Weights of a small mixture-of-experts language model, trained from scratch on English Wikipedia.
Size: 11 layers, width 128, vocabulary 8192.
Training: a variant of Muon for the experts, 553M tokens, 4236 steps.
Below are experts of layer 8 (counted from 0) of a mixture-of-experts language model. Rows are named router (the router's row for the expert), gate (a neuron's input weights, with its number), up (a neuron's input weights, with its number) and show model dimensions 0-127. Each number is 500 + 40 x the weight over its row's rms, rounded and kept within 0 to 999. Numbers have three digits each.
After each expert's rows: a language model's description of what the expert responds to. This comes from a sample of Wikipedia text that the model never trained on.

# expert 7
router:490469469552543523494544482463528485488486561441542480467522494514490542515432498483478480526529481543452443408482455490450491463509484534386518526527571567480483604451485477498517543532495469500522489474522489503455648511429437459447578465491483518474553533525465495516510489487460540529534531507478493502467496521482486420534455496516514478452533511391521507521445565483455482432490
gate5:445508487508557497513465574516498465551521514468559498485578515496429493516407519446535494484510498498495537398448454521530438536611447454530584512476492515465470516522515464499497542519458465479459468481518480424447509476442489578418464539498472488527481457564501545515515514422448454489481453503496502498394466490497485496471491455408504444497541553512472497468548469502490478511443
up5:474517469523515483455524523464557461497555439437543484587640507549554535446387481447469495461497486464450475419475514476521496522565514504514496501534453556460492564485500497542506561466499443452554531519474506532502476495418399513531512516505452555457460451572507508513542520462467586501482530504454502546512485512492493506479457504417498475458546503512518521484521523494519451544537
gate6:557519511541501569583430448579518485554528580534523557570495451539525473529521544498511592454522503490462454453498551459508468447532508515459525582508485551437562509472513504482509461498503492456515542518492498533499517510376520544564508478534442510541454506427500511583459499475508482433482494528536512522539465503487473488549493490524425526452492518447549498528445472466447494573463
up6:510446533457532493465503542467428583412432464518495425431462616452460520471499448527443548571422536487513456518494486467496430527507491481507480526469525450476521481523532484525446498504504509544496548517475476530537485588586548562472453511497540466515481514586475485454469563513472463480510493533492524492486533448575561525441540529533482456482537507486457532532560561491517497514474
Bare space tokens, mostly before numbers or a next word after commas and names, plus prefixes like re, pro.

# expert 35
router:517458472499522548599491479503560522541455545435552406482521518546484550566468496500446472419566475527503480569494460439489469502527471481477601467548497520520479524471470444491529476552544489549551451505457524455434516525487455457461514448524497589506499505553458432504457490563444507525511443461490483469508502497540482515525450513524512542427484502474541478573512579494490538445444
gate0:507432501496534464544473514576509499552487408504477490509522496498539473546517491434441546482521514517475501447463540458494474464531524466535518398440489606473511478530481504523535473506578494505505457458512425442536572599482532521492459505452508514424510485518493440522493514523465533445439528539523457485498523453521530468527531521528557495442577583561488499501481567564528554449549
up0:502556491554496533458499475431429490446498571527533533468454481505423532395459503542495479554448454456519538541543502548494478534506484495472473610535483416536471505493497522485469514453454494512484513491492565515401472407504474506447516482530492477547492493506492551526555479445522453543504460491451508511498502500455517512455479514454430477561454408424552517520533446443499491555465
gate1:497433475503542417520518489527490514479531416485533485546469512534511404554454488471483485434516474532517433515525463455498431517567466498518490478490533540460486461505513469540469490451481471544512568523487546433495494506492492496550470474466487500495517452444473444496482630550452509482538528464463562502568540463583456497503477417461460468494435563500543488574564590528517491518475
up1:494485506514480525479476531512480417516551564381535494545493491484529497430496518549570507555522519471502557502492580468561498464497519500467456537530473504520536545443492396449492514472451491472543567492439577538440418427512523453476526455509464567572478463545504526539500496456460466520417526520517585498500462484491511503465437500494497489508557452536431493460498542473454503505456
Commas, and sometimes periods, ending a clause before the next one, e.g. after dates or places, plus but, although, where.

# expert 15
router:477476417549461531485532511527503509451460498494548489494488498483489547518411501512499460434513496507482495528475519512443537436612500451448516500518580579452465577433468461513439501443532466542515444445490438469445556486443480517495551466531485587448480484493471466527499529505407519498532504496505539519423573558574497485527479519554458513474482518498453500532525564564464520482471
gate0:475500496527545531515583533530506507501497518428470419495548435439515515493434533467513452455520465448503490599534538461496462454450546456477454443531510497502506502496486534542449508452465442469506553468445434478432514404427543547561534498472461557457453542459494521515556516494460513486532502455511507485517547534588557500508483502506448508480571497477515500521451541549407550474543
up0:468477497476477440523496419527488498550498453443548546516529534394445504510521489397518500561508537512495512438519459527585450507414472478526519444521487483464547485446532428514467534511509516556529514466467526508484477454580476481498505525533483461538492442481475532475562520488431487595513504542571511526557421435496513508503441474551484462507583431455503509479499545547494472537473
gate1:420486453507481452504481526544498482475458539467510490472456396417499477455453506530477451411511469502531492492497468510461546517559563414519441487501483553453513516471480511507527506453510505506537494422510548442567449499494454525458513520470501472507506532509454471498462450517505604529539477479460517467514510536530495468405448512575519497562404472541475488528486558553438514552417
up1:477518552492490509527565543495464535411468558529452569525522480579518430498533560443525478492481500520525482553417489503564485479465516572464532527487519496530449465465500444505498466499565475559517577535556564520436536473538519526557472461463492528465428464486518504470467476535479497462494531490419458409453540403542523523476493478467504452576514533515545547528478547488459459492453
Short opening pieces of capitalized or foreign words, mainly Co, No, Pro, Re, Ho, as in No. 3, Council, June.

# expert 32
router:502483478481481501507508481508484529481477508486526472459455526489476525539435515486502394425514483505489486505477544487511481538541538410417540469507534504495402571462454465470474519506505525536488474471420408490401551472450487447507504454529470504458501488522448472515485494514437517483553501466539522483426574573538422458540485512583457526418490521450460479466482590486455499452497
gate1:529495531496522494498517498538474456470531570539542507480474477503549471462577534526507446526530511521578416525499520498503527394506541527458430495464514514507548594479503525503455497473511456475545530521466449532488519447510515502427549451484600514443505572499492416452482472495451512525459461598481510438564506528518484543512503570532518505502502439547577437485523559553484448449485
up1:525524448539525411553463523515494494524496482463527538485569445472482525486528535407507509425431480480517487464474451540467485542510496558548441526458478484544552428371497431497548524503533520479510440544565508470558437443421500514479523467528482533483505463524561557524517507501509490455428504441499505514502505493520550603441493500483530470467491493529448568500492445469467517455546
gate2:521515471525498507522509463564513456517473473481549563389490492488575515499491526542502460505490541522497420512534444437510466461477456459541483555461528455485495517481474499480503507474501589540500560551470459458537545503489481521474444459508450490514462452510523447426529441462459457477471513460484519575459468537463418421452541542491468463452471544515501468432454549557405556567533
up2:449503468513513458535503440498526553496513497502529522482451536535462442486473439552470466529415534535562514497532553549535478503457533435540443514475526449515450462432518549519515449520479519530466448514506519440517618511520486555460544459489530558488600498587476539488521596454549473500508544480482572542478430482482433508468524499494505552476463485498415449496530520563457480487500
Lone initial letters or first letter-pieces of words and names after a space or bracket, e.g. T-opHit, R-BI, M-IT, z-łoty.

# expert 30
router:491475486487531571489519588439543452509429515444558453480495495519485519512469416534517442496463458506489380504499503459466548486517457530480577451573529576512507530494512511510491469489548456479489486544444526436479582491515441524462494457495574524483491506512551510500470483521522548565578432547518493513420550496508523435504458518534488526433444544455532492522513575489482510442464
gate1:546488436502498560463479489471567427478492469464555550523455577475459509461511506498582474470445491470468434485536550522479473518511512510528505406486477545550529521522506493429435534597538563494521494540509478497553571413559454519490528534551499523512486429491534447485483515484486529479455410434482442551416501518554451483559523494558526500528482524517484500499514549537509541457546
up1:488512554504542505496534519553431533502564534513491501509529488508508435490453518449487526503563501503557547531427466483499511443503512548420487633558486462414535493543465486560477478428534420499494519457509468516519454526439485445506490500416545541454526482518533547530434489450515523514547512543391515460524451554470463533488523489448491479528599492509485475522528435518468486525475
gate2:493446490514487474572533543496550440521448449439545534510476534474493513460508426555547480497431460511529435489584506464529530458466494522559516493454468576481477495447479536489542468508552529492514549588521592454512532483505461434482482503461443510471572428472576406548528467509500541537521427493486468540535518477560422552535474515519488500479495489518482508557470528514508441562475
up2:420499434476541494525512464518490455497378511595457535451457425563508492501470536456493549510497525492453483539537504470539382584526527485465517530449504503543504478477457526586449519522462544498531500504481527546480483539489553588499474428445464461506497492510496561559513526472456428516495533483581488494518525506449513465474512562491507514501537510552434559485581507467508484511496
Digits of four-digit years, especially the first and second digit, such as 1954, 1900, 1993, in text and office terms.

# expert 56
router:517417477484541510511475495472560530548500572421538473522461500535501559548427537527440484471446503504445432461456502496532558476509430451475508445560509476531470519438409401554437579552581503524578511502480475514503501481530486511478548459559507506507517482484506506529510534470491557499472441525479439509520536541532476465510472443526439514512543480514502504528488521473408578479452
gate1:446509528513529458542507465546496523487474497529448447409505508459501456512482558586505442481490466471486490523501486485466571531507481483493556478540560415520526492489566379501447465577473513501550503559488517393489469528466523461487563487602493483475504500529455479549516542574588466512502542479491475548558541567488494536514472443504535502532512478473600465470508531511471489530512
up1:541571465434461437508435492482472463500473483451522479540494454542508500494470491455485561542491525541513531469519419449502426445574485513495505507477511533442458585582503575574544480483503530503461509428478485551542445519492500559489504509435552591499504569561550483518495483478486498479497523522509489485502502475490551438599458574552467547521467506566511534446539506449522471450480
gate2:431500457499499552572507466479448478518434575519427478538426601486542485514532531495547442474542605496483466456511476519557481482487545499427540464475484497536506524485512495450500471527533486545526445498479503452503507563529565514476425548578507425467516508530509463538557541534485520530512510469481429524586546500491412484463541519467476485504492456474567435528435511538520539520504
up2:501426456424517504445495424515521518562427501490491543555427548540590533483541529511550492461481551514485444511561500548480540452522488546396433481515494496489507489515469539468458520544488505519527446496508498421510505507531550456497440488563561442412532468515542418514474514487590483550510466498493475491524441503474424512525493462490469516554474459481553451497452561546468477498496
Colons, dashes, commas and and in infobox fields, personnel credits and See-also lists, e.g. Event:, vocals, performer, R&B and bounce.

# expert 51
router:491493459473458513486518512496516501476487562514538483489506509479513543538433488545443439411459505513515493504485508498518506533568497495436504486543525512457480582411467528529436517524500521545494430460458462488404562497453468510474512478546467544442525464467493439524480475486506531530571506472503513460429626561538480498521459521543487445452488551473503522558511594542405543429490
gate0:495518485561451476493517570506501468450514511523503501474547518437488480622498494493510455500467563567522474495375528472460450522574550492523487502565520538498488503504527571476504599545542499507505469508504507449476502499533477528493490496486440490436522473441439501548444494436494511511461536513495539475477513508491503575539464511528546511454379389513466479499550597477496485474473
up0:536481545480506463484546480507476529523445503507513558511461504501510517481437524475588506528496470479505537612456450496496561475386488475501467483521491479510502547479459503567539530504467500467496588456485492566473438465460523504469488485440559460518501527513537529500552509579512476474483474536506514499604514426538403488471562467549479594551574506425475540501491481548556501494446
gate1:486462488461461519480515495484477547550536480508581525464540493488570509489459425499512462470483468504497498500500499461523446482493440525438534523564497603475482630511487477547555541545545484546466540517423528537512547573451526494464466472492502462436517468508462524554454455442514470479412535521487501517473535579528515507555497468510523519515428490568483488475521520435467495379536
up1:450452519479459543471592436443499498472434485468475507514492484555516557429490464444404513506515476431512496519470470452433528500462454512548520567499535519473560470540433454487481502435517523530501502498478497546510419478492484507531477575563522448491493527549493475429461500551555564510555516465502553502500553442560513463477470469497441525491485508570509571517507510404495547530428
Prefixes and first pieces of longer English words, such as ad in adversary, con, dis, trans, sub, extra.

# expert 61
router:506515490484518511494557564462559507462468466530528393521476512564494535541475434478401419497488561483513485437419464446515543482528484497425555502544517487454486508503511484517431571549467458518591491491453538439468517463411476549517478436488538526460479487439566517492492495592464538508474543529475478514441535492497419520511491526510519545464516531532505462530453525523485550489456
gate0:541498468459550497502539506547551492490497463527498402555512484474474553479431431418454499509517506517559503532512504457538471537461530560499503480483508415513462537534537489529492536505504512455544519516487579522452470503516516559581493456475545560446520495463530519427474551403527494371528503443479448513471553544491430439494535549561453495541534501535467475505512487480441525505441
up0:455398534471460493503564493490444529514520474572552528450500456454465418536480472537540499497536597451510535540501440595505504339554527461482517456517513515509546443466453489570536484493467554501459584522537508479560559460487481482462506502502520472496530452478483471517510510473557519509466506467541559531462520500418533489539534457499493532486509531512508507500536533540527446453500
gate1:403492491536468504489539573503510455493507530481496541408577467463536495536487459551466523454492509508516529459468496430465463537471519508485562509528569468541444490477489473493453584486527509515535492527495491431428469521489551514493455469519498549496484471427540530395498521489511564459489465544406511512491406467454423442458534507470562521524442481486531480498454508590530555482469
up1:511527440456509497506502471509485562542593489485480508462480541541534451480474480528536562512543520499561494545549486486513513520442461511539456484481470507490545463512492608483523463492533467536496470502526504505526482452558447429527510440559478436515542512624439499525546448504504473494428526452588401524483511520478591611541464494534507459497469479503496531549511507461454494557538
Word stems before s, ed or 's, e.g. office-s, challenge-d, Lufthansa-'s, and infobox labels like Coordinates, Genre, Episode.

# expert 12
router:571408443539553583530496492528479537490488530444554457471505500582454597478495532414504457517534498540467487519497432494578569518565491465415542462481521496531424539471442494514507495539529527531502469462415502451465518540497457530516515455496529607474473532481453474582500498506481538534535471494488527510492534514492489454521492531609496510458481534496512496526517546506501536517439
gate1:525564493488509536459382569506521551542494512461569471494495497493458495517521473498424503516481480439473521499496506524478475426547468509527457584530455521409499402490494434461545510570498503496547529574540531494505499521493412455462516505518499446493481464554511466553559475467566487510505494524489409517480424551531480501588440533471564530521496459476486419496492470461471506531503
up1:535534507547496453463487434538521438480512441528489491483443539478569485469481512455561447492513464528527444529535505487537489530449501503458444506492572453546527573494496479491443503499486466529434482454463437516492466414484567548546476496467482504472497467465515491432503493648401451431466534551465531496494567520477536493436502481506453460554488465474525545500470546550561530460487
gate2:471483500550488457482513574469473521407565515482495452453513529492480457480526555484486489451498469566448518508519428494505500558514474424460564462504509540561426526517501478512496456502455523535462478501369512423524464521456550510528501476478542534514492417507492496598419478502520465450557452523498439484513514543520456437519539573545530490441582561541511517496468519511485537491475
up2:451452592440466510501565531455511553526553528461474567492486539527436489530487457516536513464480458558523477443523473451464472519518470469532526420395470467466510483466505548490454471509551509464488589572583557502563484481533474536459459436557545498456472477538557495490557547523516431509565537519431467504542485556474492556453519514477525469480429502485466542535477477466498504480525
Word pieces continuing personal, place and genus names after an initial fragment, like Bruce-ina, Jose-ph-ine, Carolina, Ha-q.

# expert 0
router:512474471506525541553500521525541501550475540436535478540499547471552499563444508522438487468453569530438415440470518494514572477514467451400488501542531513530456552495473466529508521553554507545471486512394466477503517509500461545545590472579499496437519518502513473513495504503448526537489495588476488507470565494569467409511429474506481546431525496472489486562528536492435541515526
gate0:455511449504534518488521532394501525468473534548489526522524540508497522547481514418496534500529549460535514559489431431503488455501451536592503401522613471467484489471465455485464558568444498497515514481477472566473518522508433445488475491576479528453500475486551464418553447525505557462496556522471525476484523524544475517428470537446495410562526468480513524531471496491528486554522
up0:432507527470506478465429444553492451521480477477495504526484438493452520428492507483478521510511515461478529484426557553494553519573560517428518496493451562448526525513512502574560513414459499502479519457521600455472535532481519566504495500496510429490526486487555489518495437481467559575546412493476451514519482483435485467561558507533500497452485556514482508434550474495461483411418
gate1:513503478481560516516525468441544513491515436560437487449455502464523534560488500464446458522551542481504424525512578496515499493579491430479528494492507453509485539474499433549535502518504467542470451552541492378555534395521463451485470449478502468395511554478533520451446503452457484473472520532481517529524478528612473438481493456489494522489504455458465457469509481466551449455506
up1:504486488522471441485532454567488506558477465505429454534514491531515444366489499538589481468514517510558523488462469463459502521575514523503514512516515526429445452598535546483471522456526523539491474508537487566499426566495531466431525471471457549486560511510546593488572463525520524479519517494500449528425493493483499481479443439486523465489516529544434541501544472540522509577560
Determiners and regional adjectives before proper nouns, like the, its, their, Western, Eastern, United, plus table pipes and list separators.

# expert 57
router:444470484496513523479564476475515506550486549489553428460524497469467526527441476503499435478519530498488464412447459448490504471548507476458579478534556559509458595475454513517463482502502478539514476426442439452440596484486536544468507416539534491480549497494461498504506534546557499509528494539511492511494526621474457481565519538565501523395509495442489492527458545497495544441502
gate1:518536497523512488536601449542401464493501606511512506575492460540507491453523399410517546438480465463460480481509522468463463481451455551531519376571487517473446524517488449472528508539493420526490433485533517425519567514523468487510448536501547474472547542468468488446496545498512474502511496538477518548549515475498501494478506467460504476457493477458445481530464568534474541449510
up1:531472475461527547463496536462495552487521513493519477489615527435450501531506434555513472457448465515555514499553546491491522450534514496533487563456528469513558520466465478564555497566539512483480497555531518452581486599528492492488529537527537497531504514443505513517577516530532453487531506578561442539461457490502530437448533561541539459453513563426520482460479495516545552602529
gate2:495526537467564543500471398530509560465487520580438451483552545506484458556507529468445542491498554521486503484482453502529460550444579526498491542522530474488515491488464512495510423491467471567480491385496513532504522499475495461498537460516529585501442518560543429439505482530416505515543533533527474477480529529513531511610497528571502518469600523447475555451504552473466490511475
up2:551481514479522474464490527476517502489426519550551606500485504452524528511510497498415564492490423541535436508507499485479560491462452483527533554447536528453481486531523466494466552522512513482505577543510506498482464541448542504475470517585520496522462423549581518538505463458479492481451559485518541520495398416530475545557530549528447461554388562478554470505530515448483488474515
Digits, spaces and currency signs inside numbers and amounts in tables and dates, such as £, $, 18-6-6.

# expert 17
router:530454433526510529568487551483552481487480566476515473533509491575533528543461496489425463478489545514479476509480440461512550507544440490467544467505507580522437483476485517499508518483509502573566485493417439491439515476513458523492583482532557581455502576475420481529437493487423521505524418525452488454469540508501468513568470594536497520487534511520566450547535536513488569514472
gate0:448465506501472540502524563430547501462487444579496480495466430537484526428477541474502453424485501512459451486478437482539486452532438471490513463481462531566423487466511460463569550484496529501506520583415471510489572515479493524500552539497497518466494483511500453422591514482491430529545503559465559516590497496534493526496564546497526510514436468444537511525519535396521494540481
up0:491522566497512503461588469527471480492546484549546478455563492449509409517499454493519538524507488508467523544493453457469509471523517513541591537527515543533441485528502542469534487553449501544465508521396474566442469521553542521464459444552551572551513557491474511461515477524532512549426488500451421498536553468555409434464486522489476436548552482550473535500459532489457485451511
gate1:520546498406462499589517497497501486528452506522499583504479522548499452504515464523529532508482538512532480505443463523490549509532435495539470456531496486484445467531528493449479589545530477438532464502471566566454513479507481414438529493546530557475463501458440553483406493487432483501412462441486482521455449492500479524554490561490509520504488550460492472432505548457585604493525
up1:563456497498477490483508512495504522488546479483498399460505509504471488530464587536494519544447412508367476564415447569471527526434519505517518524448497507473507539431471451484454466475469513492418505544437599489507454558565495536497513500569497536405507505562468479501516498553531455515489538467507523487525482459483519494507497468468514440525448536450543487531491466441528493433520
Words after a comma or noun joining clauses, mainly who, which, and, that, and modals like would, could, must.

# expert 39
router:484505498460525561567518529566484463520463470537541440510434568545480563547487515476463465458465547535486454450443454414508557404500507500507573486532479472564421524483480493486462547517520471484562488486523519462483586486506507533494507445529564526526510535449521507589501590519481516551558471518422501513433484531513419463532484478521546471421510526511515547542533512518483546489517
gate1:457533468530576500546482491566488431525463448529590511511517551540533460589511536526484451520456540508540501499491502504498517417497545549487529451469498465563563440444506476509450538448524508424439532494482524553546532442401512517535458460506574551480508472506446492532497485516485477472505465492474559497499509462547491527452411477526616480437545453485483464523543529542527501479477
up1:559471542508527473482467551484536558494483523590468494470454525497455488476512520525484489450453481496523520484428474560495510529496514439576395524574537493561447516501501566481576553550535437423501426532420456562521447450498520510531489486434525482525548473538498549502547502505456429475469521499490530488475491491480506512521454503524513520416443530475512408517573499522419545486502
gate2:535467447516550564550514540499469474478495457491387427500527454510475487446463519478491501500504504544441499567444540472486555579468554477458560486487499501433549523509535530494495573492478521535607493435512497494521566508509505487485456458479550517546497604512464464497439475466473501510491614556527493434447459513502544505549513470495582515433521543439491526524556489478490479522495
up2:513478507490528478466456467449545549444476487506538465496484510456485537488473391556506477433486550461466493406534461441502463441465478534470465532497494471505507487498525488454510561567458498510506558560466421427577526446408446461543502498463500555554486568512519519529508472529486463409564500517522466518509521458529487550525484448485535458477581444462541503524478578477546541529529
Sport names in one-line biographies, measurement units and coordinate markers, such as tennis, soccer, football, km, mi, units.

# expert 63
router:538448478489552531552542493523481509522436534470505483510496480536447558520443491439464405501489515496473480539436483517521562478602415486429539471511513563466396566455492480560516523497601492551532462486474519453466496527522511518491516488506541586482454472470474503525500580495496514549508512496479500532499575517496497427587472529568521481420506496472460465497520535551480502530434
gate1:515505520522500477530401487480493435469496499429488534553551563441424514490496516474526430492434515515481517589495500512493487512580471499568466498470463481494459520491537473525492520550558476523522497443525509468520546468417460493537494476528518435504483472467469492475430577470533419472530554502492527522447531445552469521568438460537613520473557468467438467522568527500521501508420
up1:513517553471537547521510501497535486565443520542464480458511538473439506536528579549509537494524451457517500559433566507524559530477559568521526553504446536542546420538417510540560475501480475520435506522511492498520513453489479543465412538542524506514543539512496552546528543493468530508458504495459469522549533522549452579465534472526433499404438488479542551492431461494470573507560
gate2:511460430467519504519514564493449468499473525530456444451486513509500519456517506414486454536493534521443471568504523495496522525487451452475484423547549511487427505440543539522471470534565496404500544424566490523520475488548462496545499471532440557599431473531535510554543532551494465464473467471457503501490501469428511493495398485559554460473513486508485443467558545420483498524457
up2:554542479531545536519482511506485435503454474554439527467470472502579491427488522514477503463519522451546548525490490558528467587436489496493461438511517555520542540552547434547560446521503436497509474474505526505534504403451518484541483492535480490543524416480507433567474505564481504497525539432536502560594573549482491448523415510492428539528431458478494464483517520525493463511513
Opening pieces of foreign personal names, usually surnames in tables and credits, such as Bol in Bolesan, Mil, Abdul, Mar.

# expert 40
router:467472476526519564478581543476537478609497524453525447486536471543491506489485450508528428517485518536517420489476443412493490503578515504480532515533600559497477559499458531533488500505521448505586497443429518465452563509427495521433538419489567508468501539478499514525483472492522439520541463562514468500506541602564498478515503509521516525497479511430493460536495562510469525447476
gate1:574524515570475481485474539427452565531439449466485544496480520555450514520457483550491547568416509484465483564517539506465493529579454497501513492525494539536460484486467526523565519544410492490483443502385551469503484477545521437480547469450612479538530489503476493460519447495563522490537431533538503520489464481511446449478525514471489420430536527460524458489536531490524549524505
up1:507425540535526529539503471446530529516488452533517545575472509464434475535529474568520466412565500457582502424498544529487589475503452484526470531526425510518504542481503456508509456545513560573519634573486498508537472439543425503517468554438504497538500506521469479518496543501552543471527497426488507530421508514491515517483497513514429542449468522468542521504502515486477460450551
gate2:471508449467567535522521451480482500581525480503488429460578454534487521539506484508509440448523534519502494472500589451528523658505463576525525518493577460489549497505451494497480537500533474540468446477471488415469531574503475513514503469425490547523508555525494508487521466484479520560564468536552460531485499495563516570528466543463541494439453485461461538499559507434524532545472
up2:487440466523489464523538521416547580523524485513479545529561427500479435553413485504536496531531465487503554449561576474493438532505503461484535549497497491440468463479448563491427580510437477512498446519508509433506557525504541504501512407515510458517467463529520504461549479485478475511530508478533431496492498468545535454550501510445563469464455521415463532539549491461495609497477
Individual digits inside years, coordinates, statistics and prices, plus currency and plus signs, such as 1958, 45.0784, £, +.

# expert 28
router:518500424577540512506560495477563470481501589465513529486464470532484563542456480472487460484501506550474440457450452497464510470579491475415543479495538597451454540441493476525507558531536495513580434471523505482453612499512497495422562417491492551442523480504445532517515511480442509550504511504475515536519485514510459460510430526543538501496539454448550488475477570556489516524483
gate5:534535487465505555464535497513489547469452487431517539502422502483450501451540567495525482531461489486479458502451518486445468538467464488452472490480473535458503506479522569532485508597544500518488493494469522486463606444513498529439536490498499442415493476612450503574464516483479548506469442467489515536501428546506505483499504514514483599394525457492484562530500424535531589485450
up5:485489452504498469517570485522475465505530519469475547566519456505444549463480476435418507556450493546515456509467454515470488556436466471481531490527514478468462550448507518540445439516576460473545473542462432496552509536563548645528525484444518511444499566463484521446553494491523538511500446491584503519502572501487540500521476491526487541442540549510503472426490429504545475563513
gate6:478533555537530541565606479496513509507491526500452510428469426436489465445494525488501510445535557526496473490560463509546511502467498502481488489496493429533519470533494494483503456449550493522652442420560463461479525539459453473525484463545479508481487489496510516558556477471508533425379471521474534572503494537525467457472503524528514435522474530477453483508430548449467487479443
up6:506543503408481421493547452538537552522449440549519513439466513545467488487426522547494493510428514484467543576516476472492509540463510460472537533465520479530517479444439529452505564532469522523500584516539511496379491491484491522439539501472546483531552521524478496540525474509492497485542484496607569559471492550405402499546527477526513464507464442491499564513496538510487565513472
Plain space tokens inside table cells and transliterated Arabic or Thai names, such as al-Latif al-, plus copulas like was, be.

# expert 49
router:507460444532504511612557509481499468488469526465519475475450509490514544579466465516473447466506562498489470498458495437565538459567451489538565451523482508531444566471527454484508510494532455526521443482463484471507510438467518540485531398528495507443515503547499465550516565483484498603533463528489521502453526542508444510530514515565495540450528406562503471555521601521441506555522
gate1:527436454437521512559509506508501475471506519425546434484496485380550513452495466424517464524500507523560489477492481473417500432560499493479465455567459472533555503438548561526415533473472481529515549420480481582576492483530462468547489454529478554520494493494521461510489586515510524486485600550496487477490458492516445471436526478441415501483525485493501532529538471537513517488500
up1:473568579550520538434493480458517547407467532568440546546500512530442489533547553581500540525501528471485490470523549512460471560461476491524473553495523535492502498566462449496549510498557507457451499541628431455428523494516548532488501507488545463520469520509454492516524456411455515530543432451510539509551503518497465540521409472544527519499485478442523495458520502482489569516458
gate2:517488490528502470476539457472510511398454505465459460553466486450514598462499540483534566512548507565477443522548511525522504522543510550459469415541521564444515477488536503441484500475446547496486487469524509582497552560481455547428549424525508551390467459467519513500470533495486503512465571558578464490466508444485551538499577507548540502469541437503503462505516505475525486451536
up2:467468506542452572558490467540489478479454503555506486400503595462545502544502543491456548461433553549452578507519499497499474526529437509503489506440502482483580566463427445503469536501427473552501475403535482544443460522487526551502510480457550495450456470556444449509537538481529512435469547438531489537495550498489504538561498517523535489490574461520496474500521431476545466486541
Cell contents in election and football tables: digits, party names, positions such as DF, MF, FW, and infobox labels.

# expert 54
router:564505475469507558528481503517501563543510480452548438503537537463491559527501544522508465446503547538492455485494472451494535473543493425420535475526527520477439541485454482508422452526603585478513483500482512474436502545486501531442556453490580491413477507466475533603512457542450512538554508520520503566492507545599473499462496549601499499480524519538529495562499502501464503543527
gate1:518575481530528463481464519569514517467550524472495466523505490497429445478554510471447489547475477524485453509505465450504479420526417475523538455532438528500507552522478485450475555530581518482493484620565522489540506513472429427460450423590452552480426532542428517437539524543521536505481535549476480520503525491480489504457465435500510557455543487440557511466524540473525487487510
up1:575565504540512492555504550555488548505471483505462436509559474481502414521501566494548490382455559489576461543520530436516521478454513494558499556465521563514537497461431505499508461538538510519453436576469556550529506550519505455488535406518499468456540529496506443464528482522501493479463538530530479543500439509522558470449475584500575528475471509497477520541483527448551474449484
gate2:536484512472540518505479584532516486474449465472493510493480534562537518548578484504527477432511498548504515442531454530461489543492513483442576516536474414530418514559522437549546478510470533476584510438432528519455467496453442509433473459505525529569516491539475574519494508450496507491488491569458545438463491479545596505562461492545497495515479511479506405461478516489559432550454
up2:510453490508460512537501619467464533561495518505535594508443497466505538506525481466551455478560486508476574483495490553522514470430507446475531490542429458492479468479524509483569480559485551448530484487479549493521479546427454585518533512524433528499575503532528531523529532552404534529537502531512542536550551467554457546515470522575460469468586454542514485451544501487477443509460
Inner syllables of foreign place names and words, such as Anti-gu-a, Hispan-i-ola, Can-ton-ese, epi-th-et, plus Naval, Medical.

# expert 3
router:529432495500541539581571580460532482524517578479507497487492517570510513589492498463497455485465536484475432500410504440412563472562479547437499447514538563492489490448510530562477475527480503507527509481488454422472522434430474540499563448519543549467541489496459512575463480503469507547559421495540550531474539532504470484546424523495494460461511514514493523522498505511444564525485
gate1:517490524487505446604528504455526541530462516465479514522498486506467550505425506502423441454467497484492500492407525536503500406531517492583500574540434542549484481458552485463509513510428496495503450454532422532493557478538554516527518553481509487467518536524523516485476433454429467504477404508465489524441485439433448483547476557449459450462535449490478471534430500449489446516485
up1:460523500508466451483516454490481434407506546470516522516459602573517487540529545458462491479453476586533439541507542409570544565448586468526536472511495487435559454433445489498555494472558458537446417542532538494498542492492481514485477482487473519530479512491476545505497564427553512450555515527466536492479481563514502514509455473510422488508495552502502546455516514427523498478489
gate2:471414482491449489544451458450557481468476482518451496505550547528489535536493513460480500471489455486534599443522540524562549551577522520566499524463482536443489464532532538426601521485521496537598500522456480473505468428505501548435520477522578477443486547497473487425440462543467475513562508530537506470501503461431491472469386469510521490485511534449512525502488547546529495504462
up2:468443485525474484557490452468527491501459503552508493542584474522484548502521482454481428498525435469426518453532511532535455559629497532566515517476510510483495548503569486476555516490495486581530513485467389491566504511461493486477508482600516457465534492503507569474464452482470517524491446509571536506489518427505474399464423455488585475469552516525514495503458499502523526555494
Possessive words and endings before a noun in biographies, such as his, their, whose, my, and the 's in Nicole's.

# expert 27
router:435485457512536570607537535501487489491468505513551407485515521546524508558442479511413470491511603472492430500489492449543537503546448487520561502535486569487499495475427481502469521484517443522508486479472540486467605501443488466516512479526496515533514533483480449608434519540471522494522508466470491504409470525543486510557473505544514552397479522496481468599492521546483488515503
gate1:442486413486498584517523487452461485480492522473492543520433497517587514519481513544505559407485533529475405460534538439497549502503415533480511460447489464461483573482573490493514502466541438518504523547460472573484481493437577463546393483476437478519515566542457514521557480531489509511501570500504439417498485483449509540513486562565491496521472496516452493527520513489445497480506
up1:546462523445505484506464522521523478549489481500493473463546482506524483508602509505527494517512484486520569485451425587534409505529580490517549509565499527532522496529452526487482477524504495508500484471518544417520545476496449495459537484538522507443538400432466586479447454454541452461524440422524590543481581539504541483461489477522472456528524569498537515483464438536585484523504
gate2:454508457520484507489524603516505467506532456475509435456476553519549440499539466479445501543509573509476418509546469507475491491478529570510497495534448494514484420465472509446475478566546545490424500434490471514497538498448511518575514486509497478518556522560519466567540550482471454521544451499554539519450442549555460504610486491558525531434461605521477523533503475540445537540478
up2:478543530500486499512516611525476466559551434521508442495492522467557450493508479516507523520480540513513480458438414597499468497514467533538530533640419474486472481499512547503513490535515586530509479461555553485491537470474457503536500452550491470491545449533430467498476490486477471482541487476559612479430478541528489544555530516454522502484438576518495468526516489508481583530511
Nouns ending a noun phrase before of or punctuation, often plurals or -s endings, such as matches, period, time, issues.